python train.py --num_hidden_layers=10 --hidden_size=768 --hidden_act="squared_reglu" --moe_layers=[0, 1, 2, 3, 4, 5, 6, 7, 8, 9] --vocab_size=8192 --tie_word_embeddings=false --optimizer="muon_variant" --beta1=0.93 --max_steps=10436
Below are experts of layer 7 (counted from 0) of a mixture-of-experts language model. Rows are named gate (a neuron's input weights, with its number), up (a neuron's input weights, with its number) and show model dimensions 0-127. Each number is 500 + 25 x the weight over its row's rms, rounded and kept within 0 to 999. Numbers have three digits each.
Before each expert's rows: "mostly gets" lists some tokens that are sent to it at least half of the time. This comes from a sample of Wikipedia text that the model never trained on.

# expert 4
mostly gets: " kn", " DF", " must", " large", " league", " separate"
gate1:485444517467493493476505504497511519506520495510466494470496500487470476491500540488457515509476486529509499481458485501459483586522527483512492523500508533483527463518554528496481496466461545456518544457464511499504515483500532530508526512489488438528522513512490478493471483484511486509521491481461518492505508512466528529469458500468537493452499542511516522495504492470478546509480
up1:547508489537522501522496516509542510533498527496495474496527521486534485531514497491503473474499533512518516493500494509492458498513514491523488514473479532513537554503508476475470490467487517518460484474479513457487495481495518516469488521523535491485467490551514517487505479545466492487490556510516542502483495499548503500512485483526552501507536490470504524502492539470498531554490
gate2:546527473483519470462502507514544487494484487485510430469492467471489481539487508548496488487509534486507521500518454529514491506470500489521465482531499506495463503505478533492497477515542499526526506487514494481539514501516483507502533507504487526501443550489557499504537514508465494468488468513506465475482507520477489500523504536496495514532469465492488484503494511468489490507474
up2:508468508535484529506492489503483521486457491466491480536457485489502503533468457512517494486527529468526499488516495475518477540510478496531475475498480503507521460551470521484464481494513481463520497468490514488490488491460472541471496491519461500501549518542526467563512477523527453500513525512481514516478468486506515488505463478497524515476518481477514505510519520453458521483507
gate3:500486508511508519500516479483534528482451510529505522512454512499515552519464499508534494466481500496514531447457550525486532492529543553478540472466494516555462473458515499501501503502469526453514514490498466497493522465510453474495510490478515462524474503519461535474497528492542479485510491507490504496524492503483502480529493480536489535504483494523514537522502547483473469509508
up3:486529493513524528509536497483557501489436483524473500549500554498475518510503509511523540501447506486518472501545493506502504503489495494512475465442476490522478457510503495483486479497476508490488514448513457506511503490501512535502465518486495524501503545499515514489554516472539523533506513510476455528534500513514496491533484490529508482516513511540467490497495510460529505468449
gate4:526490545509529535496476518511503509505475524486540475535521538451515540527484460506518473534489488539501504541492479513472508501502531487492491538505485486538559493521485488534497483535480549514515519534387472489490508513478493465508469501504526500531458534515481471519525498501518497489502540516510475477519463521440512548535509499517497500539465506477496473530525508497506489505508
up4:472550509485473515508484459477516517478490505469503492466488472549476535485498545489494493535498513480495497518481528493513509517477535504465481513501511480470459496483483531430490486508495517471515507549490522487505462503455492486482451551492523497488507508495473494494503484529479528442548500474546520532475512461474515486494520538465524475525537561531501457481484530489487518513495
gate5:531496529506499494472503473536538472485485474502533460539507494508501466509492524495504485516448485514512489472457503488491517513508522487503501497496499508464496503440508529509531534511514432472563497487497497533521460486511521492461503494512501488469527510493492505528464513526494515490531487506525526500552483481525535494516483501498473483494505521512488481472540523483495444503533
up5:523508467474473465483540521477456492476494507540456456514533510474484441471497499501492491472517483545495522526508484507456514507464468497534510489510522537480468538447513452450518514510459469501506492504502502491532484497482496507490480461500522434533470488495497513516508532506513524516509501524512533507488510477520495505468471507499512521472484481478514495508483502484509537494505
gate6:540474507551503476468504502512521457534481528533495455504529522486524478520516424501516490473491496488523536498481543490481512538483501478477490493523473534446515501553446482495516497500527500483517493484413531494467528521472523510476502493563468518463538524517464487515555495474525486524527482471519431521493454480471511534537497518539537538504516504519498530552498481483495464477521
up6:494458523528518510507483505519458470461474510481521520533495484492525491470463500532545547525484477531463537483489491504461572495502488505483526484514486520516507545486522557458512487486468486493509501477531497506475496460455537504500492492502523532509508494477528493512487486467496486502520509449482533504453533498486507489536495452534424476503481461503470474537507527494484521531499
gate7:517479502525558481453503524491523469518537479493519468457527434509522510477469489493518472490518551498473524470487501542494488501518474484462521485468539510442513480440523502515476488514505519487498507492458499540498503483532499511447528498487515483453501503500510513524517512492458516512512439476460492514499486527498522493499488517525532466471474519504454500541500488544514513533473
up7:532483551522446502491461528543504507492517471516508537446487502545490477467493460545483498478527489477469477492455513555506479520516493505495499478527491487487486511474527498523464480534451443551501511432509500544531455506540513510533489486492483487510542518533447501483540502504484476549528532510468514459487461496505522443537517511506478518501458496515492446515488481534477514513446
gate8:479482474506510537504522527529519437496495494521489504542464500506487493487506482459499528490520470488540492481483491505492540512510510499501507493450539510481523501498455452478479479538481489491486557463463487468552485478513503524471523452551491489538530484498505472517483540480497544513532549439553525491482459488522487478532474522493545502513475493508479487490512483467546491482492
up8:547535489510490480494526502512496463497505510519497470499520460522496519506501548534453488512487499501489501498514496504440543470470469508483526529505460490497519487484476453471494488505480522456523497485556490483521472509493444527500532481512539482483476519476491480521533516544495528502496514514519469452501468542522532457485485489495499514450511484522500530471549493473522526438534

# expert 3
mostly gets: " Kh", " Saint", " Jr", " Website", " San", "ł"
gate1:494512498471491479526536521478494503496475452509456475470501488544533443504476471475474470493496508491528522479473525496484485471518487490470465486507521485510548523456537530538490490532501476521500503511559561535493531541540511533527515498522546430513494495498482468516505512458496486523483512529495515485482519499493485521481463501514471470512516497509489487552513535522538487518522
up1:508523524495494515477508477495513507489482470461496546537472525525524500496475516523538533483527457517516472530512534531517468440509514483506427483573524520474509541509518477538481539487503499485538504478538470498539468511461525495499489525491471498481527482501467456538525477515502495469516505490569485461519504503490476475492487477506533514525550504494467473460492485485503463495490
gate2:458522502512510493461473504482491553496424449499537492489457541505515481489479470439534483531513475528522498476495479497501463477510497544493532455556484475463534502514530529514499508511521525507494542496488498465459530456507495459499534468466475452524507522540502493470504545502495501492499507459545448463484479463528497507430492471506509510501517494496488468469479517445501503506492
up2:514535520533530483515479503540500500511476497493508495518500506496468511535503532507494478443501528466543520483520440456499517478509526509523472511535462505539479464482481485521519499513534482513477499544453514529500512556535478508471453483522518462451483491447495544510524494489467470478505525513522540504564493507491504551465510485507543482437510547515535465472532537457453515534516
gate3:487515488521481530476512453500501484477507506498512472502470510547534480531528474538500479522483482520514460517506482492513501503488510468511510480507487518494510498505517512471478458536512498501539524514477459501509518543503543504491530503512477544544513491467489474504528468521494502506521518487501468489485534509495535457498452501520472450532481539479495443496506499540518530484519
up3:499524477520514482507501490462490475498502487497455531505541472496488495523564478507465469473455478494521481492498475521505452467505484444475480470494516505487490561501528497512499501490553519554534520535477492482547506504463453513457526550493477503496516519483530508545545494459492473499443549525532515472513501523535512548484483525499477492527508450478512504493518491506479489490467
gate4:528523498506492504499490479515478465498493502468511463534535462478523492497519531513543512492520511522484500508502475479494482526493487491489493513493458480506493516478502513457507524515508489501476504511484475510499451496515492479504507490485431517496558467499509488464527465546508460466492510482480452492464489471541491536494543497499449536518532487476521482528504508522521521495504
up4:475496497550499510501509491490502527506482504488464433496499461523507490525497495494522476492524471516478517497477489466508538510520489470497520474477476485518491481533475481536473431556507502493496467504537523530500486465516504513502480484492450509488502502522517517535504560492504496548496495503493492545500473514522488523512546478501482551484552513500504513531481523488481471478509
gate5:557457553448454520506528545529475489510480468457451499483472480478538499501477506515463502505479433509502485503427448568480522485503484522490504473477517500456526500462510498509502500542514510550516485488504479493501530498483486500548510497512530504481492516504487474476485526497509513517477497491517485477508500515498513497502521529494488512529514462514443480527442499492490494531463
up5:530511524487531516542541495487480508499525492481490483528538536496524525506507491464482472486519538444464520484517493458509491499463521530501476541493469555509512496489502480496477473511523517511497457525548495549467554528530482486483492472516475516513520531524532503570493494543522525536502517519488478523515534498510497531485497490516525504478494494505458526511523506488500506524545
gate6:522461515453510501542471514541461501493455491489453503533475470502559486486527529472518526516569498535564491499530542471515521496467497459469485465477494527492504502552511490531490487513491497531507508568494483467541556483452497512478501487512492507489515520518463499491483500516498493482533516463503490495495493464496472484421526489498505510504531528539485498491523527504483478534502
up6:473523513512525511487497520460509483484495491542499498475494513498520527526463556462481507496501485502541467480456504501515483482484488477513499502530504505456537492531518481440523469511455487512541543524488490530534519466506512437503496489500471533463506493487534473497529484476542509457464502531492508500507557491510478478496510459519508505522463526503507508463542537508522504520506
gate7:544497481464492499486454534500487476532461521495457504488477503503490513490525441474520477476479522525551498511528494530488536511529520486537518502491481467484509502562485532522518545499501490552486465521508472474472518511487535496451482471515540519510499506490540505466509499491487512511511481542488487515499491562503534538507496471477481517505502547529510481533531461495487520539478
up7:484470529451468464513495505496521549498540475507493507546491537446488454529491473474499499502489476533540521528505511477466520482481495492487557485488495497497507552453493527488528503460533475492459490507530486500545448469514550512495515505467487499499460467474508526498486494471492491523502495506501533486531543493519482494477504508506507487506544452484500512447462471501503485567487
gate8:512500461493488483489441498556534524459470549438466507514530450538528497516483497515532506505491502512548492458492485504501507487541486508484484485511510533512506510537509488491536503556519507508503509499525465503490501501460504502504480476539503531471521520499494505489513486532487438521525432516493468509524476499466489523496474494527473539474520475499513496549483489488482464519522
up8:464500507506452508511516522542510483484518502487481489482504469491484481488462497511493522506520565483520534535476491552495489500471473538499488513480537489483483491491524492521498505499502493519492473472537536500486495490462526477496478479472481462508484507523515468468549531518494455524506524478515549486540495505476498518503478471473505480517521545493531516491563406472503459496490

# expert 10
mostly gets: " Young", " Te", " Ol", " God", " Women", " sister"
gate1:474505525519525534501490512517478500526512501524504492534510480450496506483514510514534499510480508542526518460538520506535482515491524517502483492503463464535500506498505454504506497481557474505506478448486518481523541503532498537537517535497516513452520561512525496483470549505489474543505503488494494499485500448529534563507464539523459474509488507512515512495481481528470442485544
up1:489543506536514512512459509483500518484509506496481465522528546515484505481452484500491538492525483451508496476479503465507519506443487483523471513485491485492498531547514512464506496476509522487520528476507506525506487518539504513502492495472548498520541465523507512509488450512487503502549495523463489514548512506518512496523494496509538525465457504539470507496518546517504485505515
gate2:481475442511512477501489538477520533557498489520521480491504530507469508500527513499528470510479510524497531528506483481488499493483484475474477491485468491528511504455501494509503495474519510501520486500485534507533475480481490487516550475501539509474474507484461500477470441494486491493512504486462467486495466483507488518504510464508451534463504516527503497509476481534498534518499
up2:537483501538499553509528484486506519503535492484484494526429500522502485473482481503469489491518505518531575475484490477457518478474486535457494515472488460552494480493513503516496497513476520481499437529510516489510509526506468507527520528500512490521516477540520500517514496464492503550526482462507510452506504509460453517481483497490470518460498482461489458470538506526502459488525
gate3:505471478469529511487452537473497452433444489501518542484495517460507483466496511496502476488501502507478465508517492458523512543459521483545506476498510516543531497486512511512522508501542500495462538492488497519528448485492518514521467491511452513484479491494480519500517522519520460468464477521555480488481504452486500494488487527533508462521475496484509507518504426486508494442498
up3:490530503511475494539512509469563502513492501424488583558507524508498501491488503502523489498496459490481502509514451494517482505559512489502472479487553494494530524503511498450471463496497513477519510495513475496545551559494484492505535487534514504516497495525541517491512474535537480552459536485445440535454491488484443457517527431513492477526535476466499464543485507491485471467511
gate4:512482481480460520516490487495500535529514521471510521498489500484528493514534525475464498504461532543411512514517459489541508480509527507508519526531456493502474521513459496481506488404528490521499536474521473495510497508513495495504502537482494524494521467488468498475520472489519466501499488477507509516505488462507517521487528510494486517484495551526464498510462504488512471466555
up4:474472458511501552522491498461492493476489521474482533510485493532548468489513504495498525488459529496550502465449430534473526543488508507490445562476524468474473516497509523483537541547496460483503501489513503525497521509472496476514522493504423455488505504516530498527524450505460509509497527492492493474513516527505509504489502454506502536437485464476539463481527457500489517455526
gate5:523481525527474483504523522443495444490529511453506519490499499486499525503508496533513477514436497541496495510448456481500469518525515486496469474489522523505498507471513473507536459493537517525493509481488520472469511481497528512479504508483477476474480508500528489439486472475532463500532511492506485475501468494534500515522457497499498514541488511539507445521498509492502522474499
up5:496453467461493482488492468509504487519456492475548501535503463489480460526521457490473513516498476530502525454482492496534505521506490570466518492484481513490496500503521518526489485510499494511540525553475471511473536485522486486507493522502519447516479511509480487491485511483455522484450451508514517491475508507503498537439504470504509502531488484479514557507482474486527475504516
gate6:518496481473496509533536515496549493492495505534497477490514505473491520473476504567541504482528462474451541535503466508521497507450507532541509501502452514487445477483481460532496514529542509509520481518491467492477505492486475447504491486488483499525485456508490515492513503493462524498513479478516498507501500460469547492493513535493514468498496509510522500524479529524506462458453
up6:463490509496507504473514536533539540490497538483497449474465494483491439460520524516480527513505511499502508485467539519478489478471500493520505443524528489505495482485491489444471465478477532520514541463486520529518491453493508528505503519533512498534529528488484506527539484497500469528472481554510551495540459529512501464519508529509520509489486539485507522478458566521476544546486
gate7:492500528496493496491545516513525485547503482501492506469501471497486514454494487502553499470499470497471520491453479470538474475498487486495534510445511468536474479487496541493502500488468503493481502445471465526510488531482476481480506473509494481478469518521479490476474483490496465486490524497488475528515542491481488566513480532538478506457519499544520527548503502533517525490533
up7:469527531449503493502498480514472527499452482550510500503453464507519504511543472483506494536481462473522535483513477500505477517490507483531525520526488487506526502485490558468458498454498494495509501502520538489484503496512501499485521511444485530463519526507486488561485553516519471481448515494438500503470489442474458487523503472544517461480489497454484518480499476514450526513497
gate8:504490517517523475460516529522465506501507495458522530516525489501495498501459483497517517545535500533538515491530480523559481530502513529490501526535486474517473465484518493495522461524519469489550454511484544487460487525503509473517468537542539531495506492557511543492515531532524468535473482514459485507500456501536528494476465494473492523499448501533510453473498482533534499447520
up8:508514481528486476520494501491491472509531478530544485482509512558504505495513484515490517519496528486486476515525444500495496455503530484504551476560494533522476510481431499502502500503487525476518553466482470528492487499491462480511492467468569504493469561479516460482518498469488466513475527527512492522518506501491510546530496498459454503522467465500499464467514454502508479538493

# expert 2
mostly gets: " Lu", "See", " may", " will", " would", "It"
gate1:476489515497483500494518481510512538515510501500538505512501524510503472491504499473482481507522536507504526481501516570521508535486473466504479479506496497510477469457456496483524510495476490482526528489462477511498443491464507470468495516532498516480521515473503515516458479501490517549442521471519512548501499533525499478497511470497503507484438485509443494485518482501522471477501
up1:514493486504500459474473500471530486561507504508482547570523545501515485512530518494489517524496472495488483470520529532534555483507493535468486488491466505506523489547522460501516505528496489480470514512493474472487470486474545479478489492513468516492507524455474530478502488526509470474522495537507494485502457514487505469504540516482497494483530489453514486566496497513490480492519
gate2:579516516533497502499532507492486517527475473485477542529513507511530479493518461517527496478527531478476519541483473533507501527503507501507446514504457438477474474471450493503525483510491483508464506470486537510520510540506497474451545453467495488514493537508459501535484480523522495495501495471508470520499462510476512487515451426421487470487488454495471519472521512499530503531545
up2:519514525515495494489507491484516491494487488488522516522488497500514499484522565489513496496499558515507500509495491538481510529513490469482483504509507471493533510490482552521492540535517498502503500517528494518517502514507517504485504481513499463540507522466516494496542528493489467478529485502535510476523515549493516476497511514489514507520441488555440503507490479488507500574488
gate3:501493483507505538463474491478497506507525473480516438531523539488535436477509486519476492512515473518547525506482526507450504549514471522484483533534501486494501574482483470539513483470490501521467482502508546466527449504534518506518499461506495492512512501483525526517495506514540487522508526459531472506483523479473471519473487494473484535485507511517503530473537486470483529535490
up3:520508519545450553482558507492493492515451525479543521522511489472459480531493485549517513515507503462480546501517496533491503498504490501532515505454523464515472551512497564500470493534492459501532517506518492544504469497533536536490493469520479498512477481518466499522469491528501507508481488500536505451498493451488516482526501481485494477508528524495502545451523491491480510514516
gate4:541500528482542543545540495524474504494476487483489474500511491503496458530486531489500489498478532521523503452544499458485536506509484485507498478480478482496464528480519439486448515485513486493456490499515525485512480540482481538476510474490485469532528500513499498506496502520497494504481488523498543480490498516507517552493526479514483536476500478514514480539512482501494459524506
up4:509517480523466527478510482434463503484491511453503482488474495530504499514475505550472499481512515486484497493519499500505485492511532490481507509548523507536464460507529491446490449501486442459539478487506507464488513512518507523473512513497508521489528495482527467476522504498497528512457498504540520444452499535473444515502506512513458495493468528487494502525466472490512514468448
gate5:497483481554547490518519475516511498482503485533500508525531482489483516480514523530507510475550501535500482501524524492504500504487514491550497480506485480492497511458500492490538479441439472518504486515470479512496497529532511428472492484493493503525487522498510501485484468516529421495489487450498497514530493504470519525507493464480501512512465486494449480482521463497531495520520
up5:482499504453564536478465494462507514490482489488505494551473514502504541470507504506533498524467527461505474474547492528514469493519515485528474496519509474463506506497480515530502519489459487472519524515491475486475535493503526509503500478521565506494487496487515528485508511495536504507527526517476499536492521486480536471463486500465509465482535525483546475461525527486505541496514
gate6:497501505478487521503493453506527521531466529506520464510517506528534514508464512509516476521515525513532546500527545494521490490531501525494476442500464520531471525485479506472463528505533528498451500454467472544468531532505499459470506546461489447546494474523440494508519534438511533507468490548519509552507516507491488513484473489525467513492498480515494541505513508492489491516496
up6:473497486495498479514519502505463454494544521483508466506511470495538521518490492495508508497495506463504511503502480523538509497498526532489488489526472490499483553502514459510458496538489491503469525498500534487509536490478512512499510493511553492528502530478467486503501466512501503486501470502528483529506532479498501505492483481469494544493516482456503500469524489513506504515514
gate7:488490491483505515455499493501543505526515499564508541499530539484485484540517495555509482446508502514522535490512515466496459496500464456513467414482491516514474467481451518474472509450517531537446486470460481422515476472512506457468541477552472485511524528507474501496506492516522463530443467452544493453507491501546498514498505515469484546465492493533459490470469529504502496540500
up7:520474459501467494527533547454554480513525438500484474482480500494529478497469476461531534511495497477495515435454525520552510544487466538450493473509527478476497471530435487517505503535507469592429497489499515480530502517489542504489548513480544513513550448500493490521497473521504540496528481483496467493497493484521500529521487450478511509517511495462475503478466487479489486483489
gate8:488508542537506501472519502509503476518478545502535503482524477501510495539478469524512504482479446564494472516466507520507496500460491457475509494468443473482489513459485485525486506478498526497486484472470507495543531488488496489496512473481495495525501431502481506546509492455490537519506479506510473505478531495511518480468472452475448507490530501495544481474498536492537530510490
up8:523455530506476527503483516486507522501514494512454490442493493536451532528467502504511471511508501498525483506519482517479526469489508506484510512466458520468508490545541485507507508489517525531470513478504539507524492467503481496465474482495479496509507500474516493480523492519557552455476493465496498546491492563489459486498512514489470518507487481481487521499532513473485451478501

# expert 0
mostly gets: " Ma", " island", " b", " Pi", " city", " ar"
gate0:487514516480483515497502496500533519489490499489487468510561521482478500518536510534523472496476514512497528485517507487465485440502543491481491521497476482502530545513456534490509524508496442498519460514502517479502480507520471502510543465510553501491478529485525490508531486451495491514531508463468518494472501495474442499550482525495511522509470530483530472503494475514559532506526
up0:529521517476464555474486491511552515496543516524522483507493456528474519525481492515517546458485525478529464497489511486503536511462488535508493490510473523506545516492527493511474509503484546502476499482461528465476521515517497497432530459491491494457498509462454489497496478514467537490488451488527507524508507510504492503520517485514505512527525499488510442528520520485530511493511
gate1:499498526514523459493526501456456472478510476513555534472479548509510458449525510523524477546495459459495474477493484499476516461515510547529541506510458503504498514458457509514514545559493483460478506516439498475466501504524488470495509509436475465495472508468514515453506569472489497552511478519484477462476536486481496504479488487499501530493528486523500530504483477517493498515492
up1:473507488496469487492486547509540493494492501522463502437562498526470511473504548533482497523492506475458503494481531508498509505479537492516511472495500479508491509489476499479480538505509538496511490482537441540508527469521547486508506497517457511534469499490523508519509516500482543482483468512512535489483512519497510511528505513537520522526465513538496511496538490511480487537480
gate2:537497467509481466505511513461493468505510490539489511462525510535509499493482481524511511526484514505534476491501525515478478520504495490512469506503524496525520505499493460507471508489502490443482488433528475499481492521496481462464518497460493490505464503484537483504481499474483550537503501530482481528498547495458466527419516505493481521500510491518499497487502515532460515504480
up2:527496511490506460513540513479494515527498437495506489491522524525508509486496565491469538525526479520510507499471497474521497477481478463511506510521516481532479499488525477498477476488513547498476522487506493530529512492513462507475499502496483514457521520512552499511462468528514539478505484549524460509480488516477506524493548509527481531546491458495493508532518513474498466455422
gate3:498527470533504484484516475534528483557503489490510479501487465527539512505519522520524548469502507476521517476527484516520551469543522506479519502485472509511523494489487510458525527505482506561536516518494502481538513474513482499591567515515516486466487507505495479498437465499451500492503513554500422494509528536515538503482569482501499494497537542497493476475480503487499506542543
up3:547453515499497496491479461449500456427474524450505462492536534533506514462494515457508485487489541544463524535515512553479491520503523480482483518474478488500456494473550504460528489550527532488477508529487489477482478513480481546510457524527474461538437492472498521486513522476519462514508478480526500488495447492457503475511452503505495476503549504587486523536486535521526490500523
gate4:486498468525494543504498511496550531486490505511500533502525513463499458478511482487456499476474459476523518446509546495496497498511493488483545472500488491488477519520501481468476482487468520510508492478506489486485530489506509494504468529476459474504459511470501483492501544485472482522513499483568551487473543510486508486500532525546520526526489495498463492490507487491474502536459
up4:459509466481524535467527505515453494502501483470509499476474520514534505498527526514485550514520501477502482510512539498516538499487538473533551497470456534491488495541535515514450525496487513497530554461507504532486535525538506498461478524472432516465483493518494491498526441478494483539523515516513525542489499505498520481477495562513486471497486497561522515498482470487496492486481
gate5:478498521524459553544428513476563550542522503519454519517535477499493475534496496511464484490500485452512499498521507540467492512559518477465466472557471509505505532531497514516491495515517492494540536498517516501482460483448542523475482516481546485522493472505530490490486512495512546523504492534494501492489462523484498508508440503499516530475501521458526481485507514498506494476480
up5:509477468469510508433527522457530531528478505484505532511479470516481530472487481546487490491504496509484478545487522459474473481440486498484525494444478449514482497492525507530518466469518476509494500503500473489484485458576467486520505511496461479500529561480488459480473512448467462521495463532479497511473485505468502523564499529485499506495512517500527530517531495466548497465494
gate6:545549489485499493492525528530522485485462525486491526495509454492520490490540556512506525493477522505453520493484492519566485489552494511469460463478508448481495541467504512494470527460503537508532455528512500516543457517450496526515495479488499510495495510508564574495503506459489478534489492512512465481448480525469501487521572504472540463524467497487529514486522486523460543497484
up6:486499483493506499486483482470455489501515523448517521486511470495525491538533491446468519536467458496479464507504506492498513499442492482506561492526492503507487500485500443478508524494470548483523455532477511487485516463478513500517525492495494490529481508529552521545506536483490495515537488528477516495499541516502455515458476494529503492538469481471543499498500510497476477480479
gate7:527477552467511496514560505524535546489477484543497474485510522481581491497501546542485538460489477465531487503485489529512511521473475513492479515489466503516539481549487523484532477527495521487500499535484524449503515533507459510478541523477486498547472505440488535507543534455511462498528538465497543535527491471450503510515527479472444494513505516486511498518495478511460526539454
up7:476493532467498499503559512476530495498535526493484517495541471507502474508533499478492501446489483509501518526541514490558497472515528537519482542507528519477491512485519493500463521505490521505539519535495510495491553470500557494567519479516506487491485478511476448480493514508508459505494515473488503451472476521503487498465501502511506498501508518515468499458480523513503519489499

# expert 5
mostly gets: " death", " Championship", " Final", " Championships", " final", " election"
gate1:482514487520507482444523513491538508496458501507509489517450491494488514511474497450486537542547516469506509517500504508459482494503488495494483520449502482488467448479461535507540532509495470506539492513478474511462517463527502527505476493501554498517511511478487484502486532512491526532510491527483494482535527504509471539496510477523488530532523475494512516436477496527464467499498
up1:518482507536445548513469520511474454479479462497539502534487520505504474518479514463476510519475546471501522467494473518500524525515524524469533517485522489458509492522481499528518494505458498473468512509498519499489473518535438513468463482448467518490498507505500502502484481535514524511535490466522526486506505537511542458498501501523533469528487524450486536500524515468536529523499
gate2:520480492494507522481516488525510492482454510523451540543513506449545476492484503511499484515470529457463454520529504486537525513463495497483476515505517467488551484539501519522505455534450487505518539468477468520504508528520449522524513504564524517509475506505480484500529484528509505465493515470532509505512515497483511497470464542513493500498492519476505507474521543501517500501492
up2:513515517484497513511508487506462470512498452496536506505531534538520529497520519477540482502514507489475480483476474454533479510488548500527510509521511426521439504503479500513537522453562480497537504525480507570498504499488463514512542511482489511494505501517489457457527538491484517481521468505476454489554516519528495516513540473522480519490522462492496501471548528530507524489493
gate3:500483496505447506483468517484496517546470504511512443537516499481517514519541470522539498524510543496467532473438482498520485486507490449461499467513473466497474503503497515529503515506478480490545539514472529489550493522493512449517530462519532493499531493477528532508476509474500483491521523451492431535524519470448494487505480474455517491525522490528503460519491506460496494491509
up3:472519470495510426485528474464523512491487498509501483514490519484532549500541511509499528496487476494492515495479522475505482438528423472449514486456520476445517523536443530502467484535535492506504540469521475484506513494462496487513494504510523447504498468481431473518493527535490537498561496490538478464532531507494498521491474528523483431488473491491504508514526467470514477520494
gate4:495467507421491524460497475483517505503504507527442531507435521488529513461532446521497513540506517464520457493540465491507498465505514507479512516491504498419484472451493476519501497539453477507510480491465480520507516479506525483491535505486502469516414504470533549519507473487535517527495477463506442505484510473496485530498485485530506511495503491537499487499454480536495515438480
up4:494458489509510488501487535512486497538520515512479464457490489484442478481506503466507525505488501507496521551505516510456507478466453567501444498492507496493496536569551522554480508501492493482486517543491492486482514459496510471469486487499487510459542491491524538507499513532500509509474486521535487445455495515515473504493531538469496518505523516458529502529492516551521460482515
gate5:459486514522515501545489503539477493517475487508536508551482516493480491502538486500483498505475519481496515516518501501464517530475498522485516505453491493468509495470531531534498478492549500499479494540493524525493488518485506501477509477493500466531487539502479513516533479525533471526466511523470470449459509538486541485523520495511478537469456472507488531510511444510540476464535
up5:521542491466527482478483475563477451492455506524479534463483516543499483500501515518524502501483492484537481514503520512517509489502507525442493480506486510461495537502501487502497494507524513479465496468500422522505513491461471448508471500516503518442498522506527481472467532502476490480473499530497471519499498485507495505446487473491455498534545547494484518499479492490512490479481
gate6:507481513492480482493499463477544497516502478483528428534448481554504503517457457504519475507507482502495504484483497500487494514543522499518507511490518523544483477515471479541531497482587539537518503486522496488500496489511497505527500485475478483530482529517470523485534530483477513480577506506535458484509461485445550510524511457494509504438510489508557463483485486475474464502493
up6:526464497477515489493468488465540530501493501549514472512475499545561524542490489514522503473499482488511536507519530515517493479500492491511505482507518490517453493527549512509529487459502498537500512564547548468516480522529436483523502488520450543517467518473524482508508472464468545463511495522541450490532507476502494534501512499495480487485455491531495477520520481507483467463521
gate7:476516496504490467476439508549488532472539530475522484510497517494535493513513500516535500460502493497483476538536485445495496528471497554511497514541494522511437475489494472450551440472529484515482468494491520525502478500481487483506494483507505494504504475522547478467482512535478503502490469478489481513501506514484454487508486498502480490490471515498513494520477489491487492478470
up7:515506482483479490491530493462527491473492567510483473506529494468488484531484543525498545483493507514485520515507476489472563465464555489532530513498515497498476512482486496486458509512492500522505471522530503478533436537514464498497516466455473514499509510489477475509492505519497477500500501476521501481493490445513533483512538535488480485442526539451505459540480514505481498489511
gate8:494529514518490462460510484468507514529498476491500527524463530478532508514511495547503492517485478415490519481474555465505475519490509528477521499483491542465475509476534506496513474499520526540545499492415506511517494488485538485504471509493491524517470537532503497500480491518509504518525472522491444540465497495565481495504496538471471504512551479463486522512520492473543481545480
up8:523479438526467477477510538514542487517514488533496512496448468492476485454520542552515543499505513485578477501506500487478524529501518477517573529517487512568505479508462518464538544511482482494511524494511507521444483489492542518534513455531545489534457494505485506508461473505499519523490493559521548480502473499470501534477513549501457522511482491460485507532500528535485461537485